config = dict(
    lr_router=0.000668,
    num_key_value_heads=8,
    norm_place='pre',
    norm_eps=1e-06,
    positions='rope',
    init='trunc',
    beta2=0.98,
    weight_decay=0.16,
    warmup_steps=569,
    doc_mask=True,
)
Below are experts of layer 5 (counted from 0) of a mixture-of-experts language model. Rows are named router (the router's row for the expert), gate (a neuron's input weights, with its number), up (a neuron's input weights, with its number) and show model dimensions 0-255. Each number is 500 + 25 x the weight over its row's rms, rounded and kept within 0 to 999. Numbers have three digits each.
Before each expert's rows: a language model's description of what the expert responds to. This comes from a sample of Wikipedia text that the model never trained on.

# expert 14
What it handles: Common English stems and word roots inside longer words before endings, such as sum(maries), fin(ancier), source, view, report, harm(ed).
router:499499481552498492566496503483544546500508508501502523452503484508465514483499490511498504527509493544524489494538493482554487463543482469478497494493524494518473511530487473460469499487504493511482527512504462490486487433481495517501459502509475492526527544461541509514519511488497527507508538466518511496482473520451471542475516476498478481482524501521513477499493504510490511515523511493499457504478511484466499475449500487477453480534517518531543518497493466529476463541484495495499503516515495506473494511482535511476525506521576489518460520492476462466480475513490515497478475533535489542493487451458533448491549488486450443482530526518448457457530470533484517515498518477522492444503498513494461532516498495465469496487513483505509522470475508531528497517516484
gate1:501514481546471479524515495476509501502533513498500498486485490485510486481530505482538447509512459517505505476507509455512500536539506519508480510536513513475496523494474485504461519558514530515464515505481529467492480506472523443508469515525508470481529510474481498538510474510504507483512491450457507468524511547492483500490524541507509487517466487486489482505523545532533474525518509506486458509517449535487490447475482515526515523522464508443485470509504482521458488514469499509507466491496497495482445470498543514514468478524478502457518507470469510505542477531519537503472488509502584518520521454454489514501499515502540525466495507524515506547519461466486500501498509498479522522553482503522455517471549505460488486510522464517494500486480523455485468466558467
up1:470456511489481509488492519517515456490427506495488508501490513515483514556544545502477526528506516510493496498500508517534515459433524517465506489508514504504523449504520502497524467481495515534537494537480489531496508502481483504479491512501483482505494469503484510489506528490511476497480496507562531516507510478515468480507479471557489476512519499476475537479497457526517515503444492458470545502503489483510510528480528460461530488460532475499535519503549482508495472515499455511481525510512519494529533529496500466495534508489504476557486497512497472466525521491496486534521490521516487543505430521497528463537547432499476496531563501483489512475489542503489508490455509516443476481485530514491487486504511484494486489476463502466484545490480505473507518555453482

# expert 61
What it handles: Common nouns for sea, water, rivers, land, air, ships and buildings, especially sea in "species of sea snail".
router:522523477473539475524514516509484488467525541480550501520509514494466516477491484492463467495487471481529479509483531490540503486555525457420482522516507522539533486477516543457507478442529484465559524517448453488480504516522506526504465527496500494505488476491483496520509493494477455484484514464487515515455470502494501469518451522512492560506499524501530521449458529513483517509505491489503486482486483465538481467474509506485509498512518539515460519506497524545507502506477514475504514469513475515512536464501518502491488490521525520493463518465506471419489474541491506520547510501533522514520490497504482456493477461493499516504477537518484455523494480454464490494505514515535463477541504441522504484473532497486491503504499502495534503460519502523516477518516483
gate0:463459508501488469540519441421503483491490496524454489468510516491481487500492515496497514515531528470485533459550527517517502487500498491496485511512495532479505493491427476526476475494464525512485511481482499511515514470507473525505588537510541482503520503503521500532492441536496549516477493459494521521499507514539495521519518503520517513452479491500522458540493499495445500487532480543501497493514493548490536509477492514488520495519492475445496515492488511520502509491509525484469544506532502468515517457510446485477448537519479475553541518498493495518478487506495505474475499467514496511481508535474478513508478533470535471488486522482483510522501467481499499523465452518482471540518485527498540501530497532459535519537518509494516504527445509460490529494496511
up0:500534515512498515443469524536508514522500465479484486509520503500521472515486508480526489488481472519530503470489501491484482494494500493514511513486500492513486513509547502482488516534520516505492520505525532505493494512517535502471443462486457505529470487490476501453491553518513482512532509549516486479500533485447500483472509462490476444529506516521481530491533464498535481508470510460525511503511521452495502537538500456505456514500504496541503500482489486478476477517503483544480474485474524537491472553499535530511547480473544538485495465504504527481525508481510464516494475509474486468493515482513507504483522486531458520508534462509531532473468523537539482491538546472486557478437504512483459510511488478559448484465522519538450510490540471548524482498523514

# expert 30
What it handles: Prepositions governed by a preceding verb or adjective, such as instrumental in, credited for, known to, during, after.
router:461461481459482496451441483485560521559493476526515532523475478493509519458529508520490522508540467545480541490495479518486470539474518494516467466482471487544477486531479530547538537521493484509502545484534512534522496442524508531484470541460515499530519470525501482479501511519532503456510462511490484493517544503502496489503457475464480476542484524510522488466471474518484492472497528524508515504532471502493527503506531497517488502528476491509516522505519489484481486495457545531466537460447503520454499505449481512494482504499484503457505536508510506540492516507460532484503528521532483491514504530505472508516454483506482508488537495504491518511470539481500520491483511520499535448484511540487503507512515475471571491497529529517498495522488504513493478533470495
gate1:526452455496493517460558528507490465508449505514542496519504529533491468486496527491527503479504510538483447460494506500553485489497479515480515482505484556553478508501498513505524495534530488508505504452511518449479527475439490479490482449485511453496508507504478494514459533495455508491490505488493480491518541520496484515510460487523489513545463490505514526524537522491539473476481513500515462527526487505490518449466488531525464487519483468489480521445529503482493461504495508521503495432495465492522512492489497500502487483504517530508508501494514516483473486516509506482498498448516499497523497551509466475440513472478500513500538496500484536468540518493502510504509532470486506504462456507516498468523440508483429510492524470537483528483504501509538436486496489
up1:520448484501518527447571553506492464466477520514530522527501520501501436509472488487527515468505520521503493494495545526550534498484492494481527499507479562507497498494511492490491517536534464536520508497513526453481479504433491464441519467482463480469515469506476548492471547501474500499516517503501468478490515571497505512499512504514476506527487529487503522495525502535522474468483511480539482521527492489472487477506520505504468503501462480527435508445528471466491460511498527521500501465481485487522496487482498498520488503482511545485518485511505496494473465530509544497507508455484482499515518509481504443487503461490513518505500479496503526483519502527520518538488503499491505506481466507498440486518487493509465525549500476551452531471518465524510471491516539

# expert 50
What it handles: Word-initial prefix pieces like im, com, re, ac, Com in words such as superimposition, Commissioner, Combat, accommodate.
router:542517483540531523516513507475467529485519500495491478515497496524507503526529492506469538470538514495527490496525504478536454475508546481428561507518568531476511521535495480546542534498494517480516540536465509501479494483512520502497466479501486524534485508457483502534545505494518475498521513538518499507487523468515504499476459519474475494481524522547511470485453525534520499502524480498478529477470501521452512528476502490474498488416534551473507530494504485521553516540510496477496525517493544512495478469473474488520473478500545488480498487509482505489504517488521496530512470456475486483506497515489507478541528534502535463495548502499469494472521509520481496536552512495486516507487524531482523552506529524485498474494527523500506547503520484467503463467485480
gate0:522521504496498497484510493459491513496488520576484520492521512509518492476490506508501523497515484470485526484497492475495509487479470437493526505482528522534491514474522531480532533488477477468509511496483508505509465495472488475483480509522488478431539487500498482446551514482454504490521531468526507518498532485495484509490489531554485506515499465502524481495520480479469448473485488503493506533476512458467515477436524511527524516484497478502474505445489471488535497519503496492516508521461476510540469526472497466480520548483466454533479466473504480527513505486495537534549495546542463506522513516479511466488493508521550470496536504470518521485519513524552498469457504462459558511526489487450520496481531482510478509443534514459496510497523504472547482500501468
up0:497442512489532490465533526514490471480501471481521448478497499485481478480527456496506481488475515518521502539461501472516530524510491548558450499514463514443489516524519518525501483476448460506511476504537491515509461536478496473510520469507514577501455555474510510534474526460539488480495505505486508469494493494480532511491481503511485495454506502510521487473477489515526516476531527496508486458470496522500460455512484468473484431507498521515523523506477480520480490490479523505495439510508521462507519528481500494471529479461516497545493495559539521475525493491483468499522516470497501506503485510504541525484493491498511493488510547535516478529473442498457507484500490527521493508509492491500538517525452493481489479511486479545523498470518467530440502474511487

# expert 42
What it handles: Full stops and closing punctuation ending sentences, like '.', ').', '".', '!', often after taxonomic family names.
router:518548497494485508515489512493448491504504505513496518492507483512504474526477481484480498482509524470515493498518493495450502514485511493513545549465483530525541495478470491527507534463497469453524453529450498525510505479505534505559554514516489517477483431506540483527520517559532518481460528515523495471476463488536477490494529535525475520477474533514498478481530425470449498511504513549502540502505510512469539477478491507478523494490505519507513484497515510480494525494528539445494501506511486533492529486548454500505503542554484554513516523487508485493487496501498515508518517509462511499495484533483476503559532484489500509506535472474507463489505516514496486468522518463463510542496538543478521511522499526502469486494483463502484484491531517498523498514463571
gate0:445509505511495515517486489510515497447496495535499507520469485516499484498590495498525487497464485477492485489547474500509556464505460516484524512483523466449507531528485535519467513541505487517519501513517474500528512464481525484472485494516573480548493505483492558483528462490478479503494526499505531516524485559486521501481512498477527531501548496522464507504500476487483478513557489540494492530473577554542505511533456486529528480506502527509477524522471515502489497468470489505460499486536540474488515499493571492459523494507525508503496524470500509481474487478517514524494535501508488522504479510456493526479504500509481512527497483519514495493474521493500502471471454498480488465547488471501495493520484475496545501516521508544529518500498516524568473533495496
up0:544491478502497431490502522486508521535495502478497514475523526478503550455452521455476513486542487506487503500438520498499476518515543465495489514512511514488481494498515470481545497491531503505473531467491493458467500517507467547490504510473438503483511504499443467508460520497511530510504460500492496472473534465480489480499495461506487460521462489476526489491511524532525501470466514484517503472516480468463483492496535481479456534478510478481479474443506469489532502545521490525530516494473467512534472513523462519510478475462501489505495482531507535501559495537508464482511461512512476478492531489533553491478488506480522509492492526523479525538501468551522508551541546495530518504458487498525490540492527509516480522478500507470506496523493456482475531464519515

# expert 27
What it handles: Digits inside scores, results and statistics tables, e.g. set scores 25–21, race times, vote counts, distances in miles.
router:549508495493512510517535490521542513524506525470495480509551453481498524505495474474494509492476453472460483493542467509434526494481493498530529563491547480462501485516445476493519467533491501479510461508506480509535486443489513520474523475536497544481528498516468522543505482513503484477499515496521486507514452496485517537518523506523497512462451498515506479528481463488476510473513532447532492509484478519490449480528489519493495475517479513507489533503477509467493537514516491496509484511490494487525499510544494470499510494522478468540475507485510472483523451458549517489475526503489518515541504500498475487541478472529538507500539499468499474511501530489492501520503501459501469565454547450481466501555531485480473524541473499541478534495498481480502513509491524
gate4:514551520518499463485491522482455495522481541514493497476489518519509515483466476558457468556503505459517497481490491548514500474463531542510525511496523492496541518483487492507522480497488516527510499498493457539468537512488475530485473518519420499543528542537506517465526455533534520511489506532503486532528524491530506507483510520497524513440439494481471500495472517471510460529471503484453518546504509498485498459489502517505481498493528537508513511550510490518510522490539553488520486526507492469505505488525494495451485523463486509523472515542511488536490517476518524516477531517481532480513476509500488467506478545497505523495504480467540480491487510488469498477544503459506467536512486455455539484477507504454519533483504503482493481547524484503498488555505511
up4:506483482526501477476506460480522474505503473524485518512515491491525528509486544469469464504491521460520476503533488573504528486508480507501506511468513521477512506455508541478484490523571487502512488517525468540525570507511511496485480485494461477508516545515509467492526473558526516488478484531455527522517488499502468523482509535496546499463453506558479514505493496514500511532469493530533536542553569509508515463444498513509503504512509481495524482484514503463453498480508507472508479484538522490485567512540522481481510504498493496508523525485501473490531503497550487487484515528510520484494503502492514488476480518490495528538480510486537503481445525476475517431512482486513447520545484508483507499460510560488502496502495520492478530521517500478475493471470519

# expert 28
What it handles: Forms of do and modals like would, did, can, plus mid-word fragments such as cr in bureaucracy and op.
router:508461470509475481438501475496493513496470501477510503486525482500527479481500525479510525533512495553493456508527521515508537469499477483501513464468555518495530498511502530547525470456494521467531528489466520446479461512505467488538498501524547499456480507494497494548492461533498481535519500498506501478531487477521528490453484542536447530512472468499491473443502518525472491499500521533505542496556479479488496531513504478523480488490500525467506485477520511505455503491475492447450544484510500452516484507536466464506520495505520499481514509519525503465513494475492486495514541510496516461482488506473456541489541507515486539509527453522486492487501504486511526476467524524438525532482482443511514494515520507524488476469530476479526480510462504474526470505485467
gate0:498540505490487488486493469546506442445515515484503508533508519535489510495517492532489454490525459488499502490493490486530460486474481509481524476475473454481511493478515494478484500470473465538477521481528476516498596487480469494518494514492534520522494518532496519512538580467486531505503513466528509489528504487507491488512529503509488480435537498473455521468519490486458505454500518515536506468494472471479518529504533557487509493517491477510463485486492506490485455511511522540496499512491511497516522516491514462500519463493556493512436489543497495462456465445528467504524516482484517478499511537476506482500483466491485517520514517483529480521526485512489540498487528454545497506482507524474541528467516500512493485507472524497539456452518515514475509509525490
up0:465469508491500506534511515483525558554494487514503538486479482497516489510473515459532516506488539498486503497517516508482502505506532504496485520533519515524483506520494508494502524538528535494493491542486527511522455502539525514488522488488487489495490466482499465475466445509535515510518486539487508524466496537488517515494497486487504518563437521530543520536497476521538491540508459486489476538500555537498499486507475445502509490494480496478537521495486486480497518498491476484510524507498481512486514478536493535517504539504459512480546531453489524504517511558502483466468482533500493512480480450569488522514501559507513483499501519492471490441469521511533478513525462545482525503570470481515481490533486503524499499540557515524493496563474467512513511469490508

# expert 48
What it handles: Short pieces in the middle of words after a first letter, such as c'rit'ical, Coll'ing'wood, W'or'cester, s'kin'.
router:518499508545484505480480491492487547479478502475488540495498458529491486532533515510513462511471487505481548496513497498510501464513540531454501537516576489525482541553477531467518535528454546516518530513481500471525477514509502472492471526541504480455507481430519485512532467520504543552484509488474480467525524486498507509462475472509466479488492500530501476508469478512519521543488498475489463468500480535519453508461507460496462529523544511489534494503457445500464509522481485499504526494532504520532471518510485466510503486495487478494522501443502510524540518506494492522480470526528494509494499469494510444479507497504549488475492488535466492506502495494508472464503484455504486511474440472556466490518515480480498480469475496487532490503525505519499485488471494
gate0:489474474509527549493515519490522450512524481503471490487515526532453467473449462514530474469522527537499513503442481510481530498470531499531492477498484524512499451480507507459529484525444524510540463490535486484497497512505510480514481473490521461519515513519477508482504543515508500489495490466489470473513470516465521486482510483543455502517516508531510527534473481508512450521447478524476506518501488518477475446477522520468540523493472488548513549522540483474500506503505453490517521495511453537509483522431482538522514504517531508522439518505482455501462519467527525484454522528481523516526507544488505515480507475547517488502543502469492506518505501510478526492505456489474475507492502512448491501536509499525486505517494560492496462492491533506525498516498503
up0:529518524501451441477505468514492528491503508509507535502484488484555511466537548495487515516484466472495518486537533492552472511520432466486490528527494483477505530528481497547473484492536482520457522519507482506479494463509508524474511506504480537474484478504494482518488457515504468485505517502483527531481500510470502535553526501446566462515471491466487493466539499502486527476532493500517489480503499479521528524533482452535500498525503497460472505511477516554517488530502539485501523520493529483504558483566513480489527496469491467484548477508509526502524510485455482492536500464517456471482502502513450481493523514457480512511455498536488509498515491490517499513516512534539540498500507484556517452510469494472468539495482473509474490493493477507495494464514494

# expert 25
What it handles: Vowel-final word pieces ending Spanish, Portuguese, Latin or other foreign names and taxa, e.g. -ia, -ina, -ta, São, Herzliya.
router:526484500476515517540468541526492509478532495491501475485520499513537528511495499473454513486502540477495525515519536554531509527511511518505496466510564445516520493452517470495508503508539486473510514524513502517521505542479456551521492470492467518508480502553503515524515511525478458456559523550509485499504486512519491481497473512498538510531487516469457500526485551460460528550491473509505480459520526529512490476475509516519534480496494487490493464500477552483500560471509485476518498502528520498499523486531445521517465521490525449482498505510548483470496523484476504498511513494500482499515536485492529538472476500491533483490472507486540532529476500510541474524513504516454514491498530510466492566505529528476478510505504520462473467498531478473454523498488522
gate0:512507494507463478484502514482498512511517510512554506508525460487483500466490532521498514468514445528539474535550515507511492446409471456474517493498506508519510541506479504520495529469487536503453481486467472470496502471477508513493502490511519494503479510477457540519471483496511478501471480510496506521466473524458492503539485487534504498452500512504509496511509483527463487500528510491567506514495493537474523479549468491493444514462556491495529525476484472517534473519462535458497499502520511509456492503496505557521522492496519485490475427486496518480471490517497479457487516477533527480499551518532487496462490509542492445505522478551496514477487495491545491488480500503478505506490501504467468470531507556462518533501523502477528518502470534515476489472499505
up0:482512503512488509500493471514533482515482514477469527513497524503475480472486490497527488505497481517472542459460478499475491492515523481463503528489498537465480465516501533496471497505477539503536523485522535530501518477547516474477519538458531493482531473474538444488516497490508554533498478473523506507498504490484520487485533506444478460480493529503539520463515475496531482479497502497463516512487528485485486535500517468478515512506455550521486489530518472461471461476544440548469523484488525496497508499536509477498507487474495561521510548499460515503530487525526530494499461508467489501491458501507497506549504496480474512523509503461503463484523549494477489497527507508538495487501451454552504499498477425522518508499462500567498524489523489520528540520536512

# expert 15
What it handles: Single digits inside chemical names, money amounts, coordinates, exponents and table numbers, e.g. 5,5-Dimethyl, $200 million, n^{1/3}.
router:505523502489509481514473482514481488536479508486483504505535489502525491503485506522512461523485478481459462502543448486436511429514500517510510533454528459488532512555494494514540483490491484498510457531507512506510511446522491522484539460498465536501499535529474558498529472501455490495531478471526501484531481497492555517515535509487484530472489499514464468510484468499488517490465494512498552497481503518495460512497462525502500462507496529501491539474471537459491520543491503530511513527530475488531478481562495486489491543521504471531453556489507462496483502493521541473474506525497492544528517526487458490516449540511486483495523507464523487496524499524500517521494487485475494528492510470482485496522500468497488500516447511556462488530515505506564517507501518
gate5:430506471487527466493471483484518488501486489507538482481485551477506548479485510490479542498503433489488516487551491542536537497521497538518430472482482506495543468547540500537489501534470512519524472500504492497528476484485496539470494484508516509510525499513523519519530486487475542477519491447503517524510461495529492512462529496476528454536525560489485479499484460546511536520498469510512509462567523512501521510505502499482482474467503516485488516473534504497478517514514511488486519499516530497476508487514530488508496488498453487518519515421486463515476518488498506500501496471516505511497502532528525484506518468480498519527504490458489556453487522515498501480490549505513467442492527477498501467529469482473520475502529502508503469475487521543518440511485516
up5:458503476459537479462466556450485520462511491550493503494473538497494520508533506466476527512535476490491533479509484520543519491476493502516505494463492526452522467509580495511501514507451511501551533514510508503482520506498515549468504491470532511534509474520484520496456470477492536493525510476488509509520505525521518513527523493476505460491516522477531499475497545475463538544541472498443486497507538522537548496488506481481504502442497544498512525484523523480475527472533466503518505455533501498472504463500508495483504483515473519520498464508515523505480486488481481515544500467534479508489479532485543523493472503490491540504475508482454483489489505527498454486475526485515487437542490502481469484526526517479523516513515527479525474445511480522504457513493491

# expert 7
What it handles: Determiners, quantifiers and prepositions before a noun phrase or number, e.g. more than, lasted for, a, some, several, during.
router:504448535539500495495457495478556496536491456502461486527515489494498528473486519520437485519525502544460514521534525540509523493449453477530549454504479513483482486530488518528505535498504497520507506457552497506502463438508525470448501473505549485508507534531516485458455482446519515469496480464490497561466471503510521514523475501515525515520494527518516488472503502491537491505475516507495522513537532520440478512513500522506492479494449489529521466489500497531512524478506471541486515505518493523502441450492495526503473530467493525488508516527448500532496534504522506499484505482471507493529502530475481509494512505497499476484523506470480532491488520519486533450480490520499508521457477465473504493524534483526541500499500494482539496496481467526479460499507514
gate1:514476474473518455504503485459535497494485479541490477490521515523521505492501582516466510512479504486506482528503519531522513460534473484498490496501489477501454503477472511514514534489483502524521520479486539520546508470454519478473477492493483502496526521504542503489513481490451484507495495495493557477443456497521501508524470476511493514500520533471493513489515501530526468462509484458477502520528537502504479505484471500503559485518493520493524478492508509501506508481477497490536505489513515492465492521494468523510495464479458516505485568511468447525451534472503498531509517467520565490506534482494465447439525482481477556476547492561503485469466508464482523507463534499533440499509496501473457494529493523474504482468486505481488473463514515515541485522492503
up1:470489478528486484470509479450513533452511510494509518559474452488539475493480455477520489490494507502502460479493495483459500519499512561493523489509489489481499480501518472472475482465501487471489453505496494459492506518468501544478474492436492495521495511510489505515486528519525496498519475512485505510493556547489448538458467519523539533515530430468502496478507499527488477470496513513471493518521431527509514494488490493498493522493502488511509436491484460498498470471494516511532493548434524498495508463521499493511505487502525527514496471518531509513475457510506532492502523495492507474485483510527514505485480538469531474523531456503520506563479464474528526504513479455518482497493511496538558445503492474465514499486492548524465517498497469519495483484448522

# expert 59
What it handles: Field and column header words in infoboxes and tables, such as Type, Genre, Region, Club, Team, Country, Date.
router:518548510536523534510529470503563498477507507488535502527483496514504481461456476518481470507539510509540461542468516504463506468515560556465485461459505523528504501484493497468487492457478486526453457500524513488511504476468483491481520506488484518483495510490514513517548465480528497455497495472480517497477519471472465492508501517501488470521489504478494485482494525553488530530554468500470473478491481456463476484522515513479522557506563483496478512486546531503465501522547542454512485465491486495479489520491520476477443495500480537530517493514517475470475459502491508487506501485496541514473458472466554517514506469518502500503463542501491473506480498466490528531509461519514535498525471475501542488498500542519470483494527512522500512484512468512472521502517513
gate0:556509499523495475530509523511494538472489474507507485515472510475494464484526475524541495523530499496527505469468488520491464494501502526480513461552488463471513493517528462486529511489517517494519526478516525482495458499484438500494479477477514514482490505498448502492497531504506475483508489507523539490515512507459510508539504470483477514503518476518495554519512530477504458543529484518488503536508509511511526488502468515516508459474440494497543491485502496488484490509441497518454507476461522463488480493506476488538478445504513470540496528501474544553499521458505475503494497498534460517485508539502481495493457532538503482451484530540500496474477496495441532508487528493525515523517503533536541526509514482539503568555468499450555485475524476516535513504507477
up0:451490503480492537499473479477530464556532520498489525496523495518531542534481520477471504488484499502469513520539518484505539505514476473523510535461516543505488497464475552523462465518501486504484488515494492515500523490536565497494513518529486481519504490491566480504495463488497516498500510494482448528503482500544489478460504525529544479499480494489484470496494465508486542464471522468517530482513499471469481515493508484494487536526557505503441481511483495505518510492540497486542548522508482522525536488484513500487536548495484511447530482501515471472529499545498529515514505509477536491511487452522521507505509461471510511531518485457486504493518500502544468509508468511471492498467536473457447481486510514479502455480537496554441521536489526480474477498494546

# expert 39
What it handles: Word-piece syllables ending in o inside names and words, such as to, go, co, ro, as in Tsutomu, dragoons, Mizoram.
router:482518504495484481516500509504474514486530526503537494460499493530553506488506530492466531475490532489485526505515504536517514537546470495536525464479591476499517479483508489516492530496545485508508566498494507477510507495517540499480501500517435532517487516496510542489510474513509455490529502515517499521470538494526494496520463486508506511512512486489470514482497540506468509507501514528504495523563514524513487489509487537540514467494459516490477458532489536507486446467491556466510485508524506485526475507487446504507472469455537463497514498502546498467489474481464460487517525505480478505429512522480487533555448479488522481465480506484517509489466537513523458478487543536480495528498511489481502483500514518463497526474524534489488522478503469465464458479501498
gate0:474503533457550504446502524501507464494526480466493535451539518495454470495464482465513501511517524508484530440491526491521506537534535486511495501519487505534500510533487469470474485517514498486480505509522585481517487511514514485542501498518467500484451515484528516461533526485493513530522499459491508513498510505508527534543507513487512488487501532479462528510462470454523503526461460496534518503522508493502505510511494524485442473523485507510510507487549460515520521499502514550496461509528509553500503508513483492492516469512498520476498508468508498458511445524556502483523479504452510507541448480532480578447532511487520513499493524519498461514458494494476520526505466494555510493515514492519487509482507496467486472500510451496473505539486486507494498489495529
up0:495495557457533495473486520463492479509527490506494521449507460492464490518478525503488506520517515469498490470495485490523523536511542508511470497510498500539489525521479493483502487531541510473483505520531576477497462535511483465526502511526478487506463515508530514479507516486480495518510464484472511487508511526552531522541515491491498519493532496530422503522487499474561508552471505473502502454512515483512491491509466525505462488492491527484499502481550504503511503496476504547501458471530480548506455539505495489477473453520504463450496527471516508448526522506537495507539465491492494500514470454493459560469536507482542513519486508476494497510442497467491519508483480498511504481521519497549510506487524509469492501487496454501479481515515448529487459498452526

# expert 63
What it handles: Cells in sports tables: Loss, football position codes MF/FW/GK, Apps, Club, em dashes, scores and coordinate symbols.
router:520483530475510491531491490455540524510471497509496482504546479484510502489501499489478473477502483503475470497553498515496455480517521482462471545462560486483528456460477507492510490506491490455448468522507491484492504493529482468463495496507508518526509490417495514517493482517508496480532563435505508535518464471514507481517480497521504477477530518509505477461514470498475482484514475462520495489508481491477482554516509501488497518529487517486466547495495528482493517515511487531490526479445512513482485524515491489476539511475488496515497501477519484418515504472497508496540495483509535539454537476494520503493517457518523489512536496507502507543513491494479535481493514477463479522496508486467455535504532514466540459507533503537501513522460530478483525459519577
gate0:546490499491491501472467503515524498462492513484478504504504501462517487505501512483514466455522540496525474516471538491502494471502508500568548509496533508499515479484494519483494543507465477524486502519535503474488519516518477502468483503500463500482487512530500515491514517473520484542480475486475537436473461565523513453501488474545460514454519529501491512527569506482492521568486507500497495506483527479514508511521482462530489515510467504506487490499493497475483469519513493519494487494458544531470493500510569504462455524478604534489508483538498494503537452521518469510494504488485448501476498534462506518508486527515453495493488487506503508520499488541531447487487526498506474455504505540517471498534508457515490481493518495501491545478512501513524467515531495
up0:461534500513513506510526507502463502546515500501540500527480491527481509505514523497499551557506461505497540470502486498510519499518485484453468469522513489521476531535516484529515457493549534488520504493464486543512479470487531506534551517492535477528498479466494468484494470529475501502527500514533443553531520445457472519488483511465535487536471489514527502458462490506506476460514481509513490475530501510465528491481509510451501481500519495495519491467469502544510530483477497473512541500556476475513542498493447529566535487520414481495511522458513535510487533497490511502496474493503508491516502499538486497479496508478508494508486505465486484461501532487486519530537477523512547512530504448475515505476475516483531538514500518490512459518486491515496528478492487

# expert 22
What it handles: Ordinals and age words like first, second, young, last, plus sentence-final periods and digits inside numbers and dates, mostly in sports text.
router:541468495504478522553532489493441491485492502551501526496482473482504452482451456497509502475474496553522445529511514500469462533481514489479525544532510538452506492513510527498468518471501525508470460500488542520492470473497566452521530484509541480471518535510478526479460477489522495509516521503515528499531455539501555501473531466552475517491477493466513462496519511515510461510522493544508471533490532501464504518473492483474515479495455485521504442522528516490534502493501511468482485515490493518507445499503503484477512507502496493519516501499479495494527481535499518503465474483480527496548519505517479481564532517468515515465503512512503508482509500478537477490495475485478514533506507484500547489517506491530462514474516509523515452479509534502454481527489541
gate0:520484543497501505521501518525514490493478521497464462504499492492504487502509474510501465457474507521496492549548500527525544487512519498454499514488497486477460474499481495480480490538464474475489474492550478503477500497481494485458481481478488515550520511508469541515469486504519503502483551494484488508505481514538496507502552487516480504513507472514500531494506502482519455513483504532500450475484486518492468551540511530489504472529460548509492481528530542511471477498524494520509541480481523456516444531495528502525500514423440453483507539517528512511472486532465530584503523493507468494494474467496491501498512494534502485511537495495536531593507477499514493490505499537461509498471498479525532464438513521517527511528481489514491503508482461521507514517517513
up0:500493542511523505501510488506515449480531530458538519467491516545464481492477486482513530503501464499492503506492518532496492494513497444491487461482532438447492467510476522498484485499499475492510495495527517524500520481497506534496511502467496496478510504513485503529516521510492547488447519480515471495451451491499512487489543490503464523422495504479480499467493473437450514519497483509528483477509492514462475514520508495466494518513490563473425497511482519445463502523515434553515495476491503507504503507559515490463509530477502496515538496542511536516496476480514522522533517497507494504500510515493512472519484532556521465522507479507544508504492484491518486543481507524459542505530530499534480509466517525506554536470544497504515514534490492510467541497508508

# expert 55
What it handles: Commas after people's names in obituary or bibliography lists, and role words in biographies such as former, appointed, became, chief.
router:526483505507530503482543496498525481489503524505471530497478483490469506479486491529506563469474515513462517493472510504527477544478520469516501512539459473505469469490546553491453511502541480511501481492537540500492471537531512497505476466512501483497490523564481461501470476449479504553481483544505461468524505527458523510494541505491494506520498509538490517552508499483504452537531510496513531507500493506529511465515499470514517526463515481498502506542508431525454477485486508481494559517488522533498492456457475502496548516525500520544481484530468496539458507501495537513448465522490474503479505520490514494511509517482525526507513485542524529464484521494543502523466457492540526462499521490494484460487508507553483529501498496485471478485519507501493466477492515
gate0:513483533504491479505507477483468488488480546498521486456515485504513487501517483516471518482528484482489507514501482516534492499450503500524502512476480463501476488484476465480545492502491472490495487487526507501455473519487460509476515507488521462465521488524466471538492494502515491459462439518503510474498498509514502505519517499524448492513508511458479519550501575500508477542492470451533456453499497505483490471533550471465509472507512497490532465496508520518514508524465531494503496504456466484515492546481517489494482531448483544504523508496492560515477509495517493517528530487493476500476489479531511500500479467515510492529458551524483506503575517515482448488480534489520509542500513472541519477467536540555484514489531491481506482497486511511486433452548474
up0:459517506509496460512515525509517535464535483500468494448477496488493526483443453473479556521468496468480512471523478515506498496498515498481469515478510517471495529524563547539485489488480464524531505507497469492502486489527491521464483538522478533475542482486503490489495466489482485513512519481533510546515489466533478472489488545449477477503505503549467508455492469495529495488535558488475524489492520523515490519512506506487489516462522508524487469501485508533503493469499521520475519541517539517497488478522422513491476465477478457539479502484507478513506514494461529505533503499498540524500552513450511535500500484476512480516550465510478524504481456498495487534512490514500521457472511451485495486493474474468514445508476511505480547501514560539506505501481489

# expert 43
What it handles: Hyphens, colons and commas in infobox and list structure (Awards:, Spouse, Occupation), plus coordinate digits and words like multiple, rather.
router:471477504503536502503492467526504532584458494492499534505479512520548484484482502474490481477456464548485495475513532506502458486521524522448510474485486454532479492517478518497505467547507529468463492470535534512499468471493508451470506513494517499512497469486496521491461491511469466528507497513472473499493517472471534458491450471451489475472466507516503521449501471491461533506487502487560501483477500522486502483493497476501515540498511537501451497499501504526469455490486470463510491500487511512485500478485484549522574445488502468475474494517471493507491484513455525534486491466523537497495518495485454488517466512487528477508495468474518505463511486489473526504503480514492477485506491508494456507495484523522563496535536508546470494541500448518509529505485509
gate0:485475493550505511507487494477482501494497486521491476495540519509520490531494496475467517501503506462537469510553506499500491512504485527524460468488474493489514472497490497459447439504499477496482451458521490453471468523511506472499489507483554517485505516529512500530548493491490520451456516463495492489491511481478489486521523512533515529472544508462591511499500533539515556492487466517410502490513522489528521520453540542500502531492468508455496509537488492552495478480513524515482492504490488489506494485538536450448504515499482517535464527518491491503477475477503473542529475478498502493501459479493487539489519468458508498497492502469503551510487475536451494479511508477544497506527510484510480512499515512497518511484478507519462493491534498516465507552486506
up0:488529504443480490481455483515524503512506492475516505493468476468493516475507484532550489527510481554459549487465518484507507487516508480510526515497536497519486526496498498522549565517498530503518560525470501516535518476485498505511481508493452500524506496470505497476458482535479495567542465510498547531522486516499528503489464491452462491520452496573440496485523472449488481514511502490553479495494462516475495474544464486516483480537506482558507501445494506448530527513482462479524507505512504490479478473496461547515514496500540480433502482480512521491511526518509503489499531518492485510461504513507505488496496537522475486504481519500492458511502529474526506548482505522471523500484480501509538507487494494498469504520485495469541492497482506468527505459529502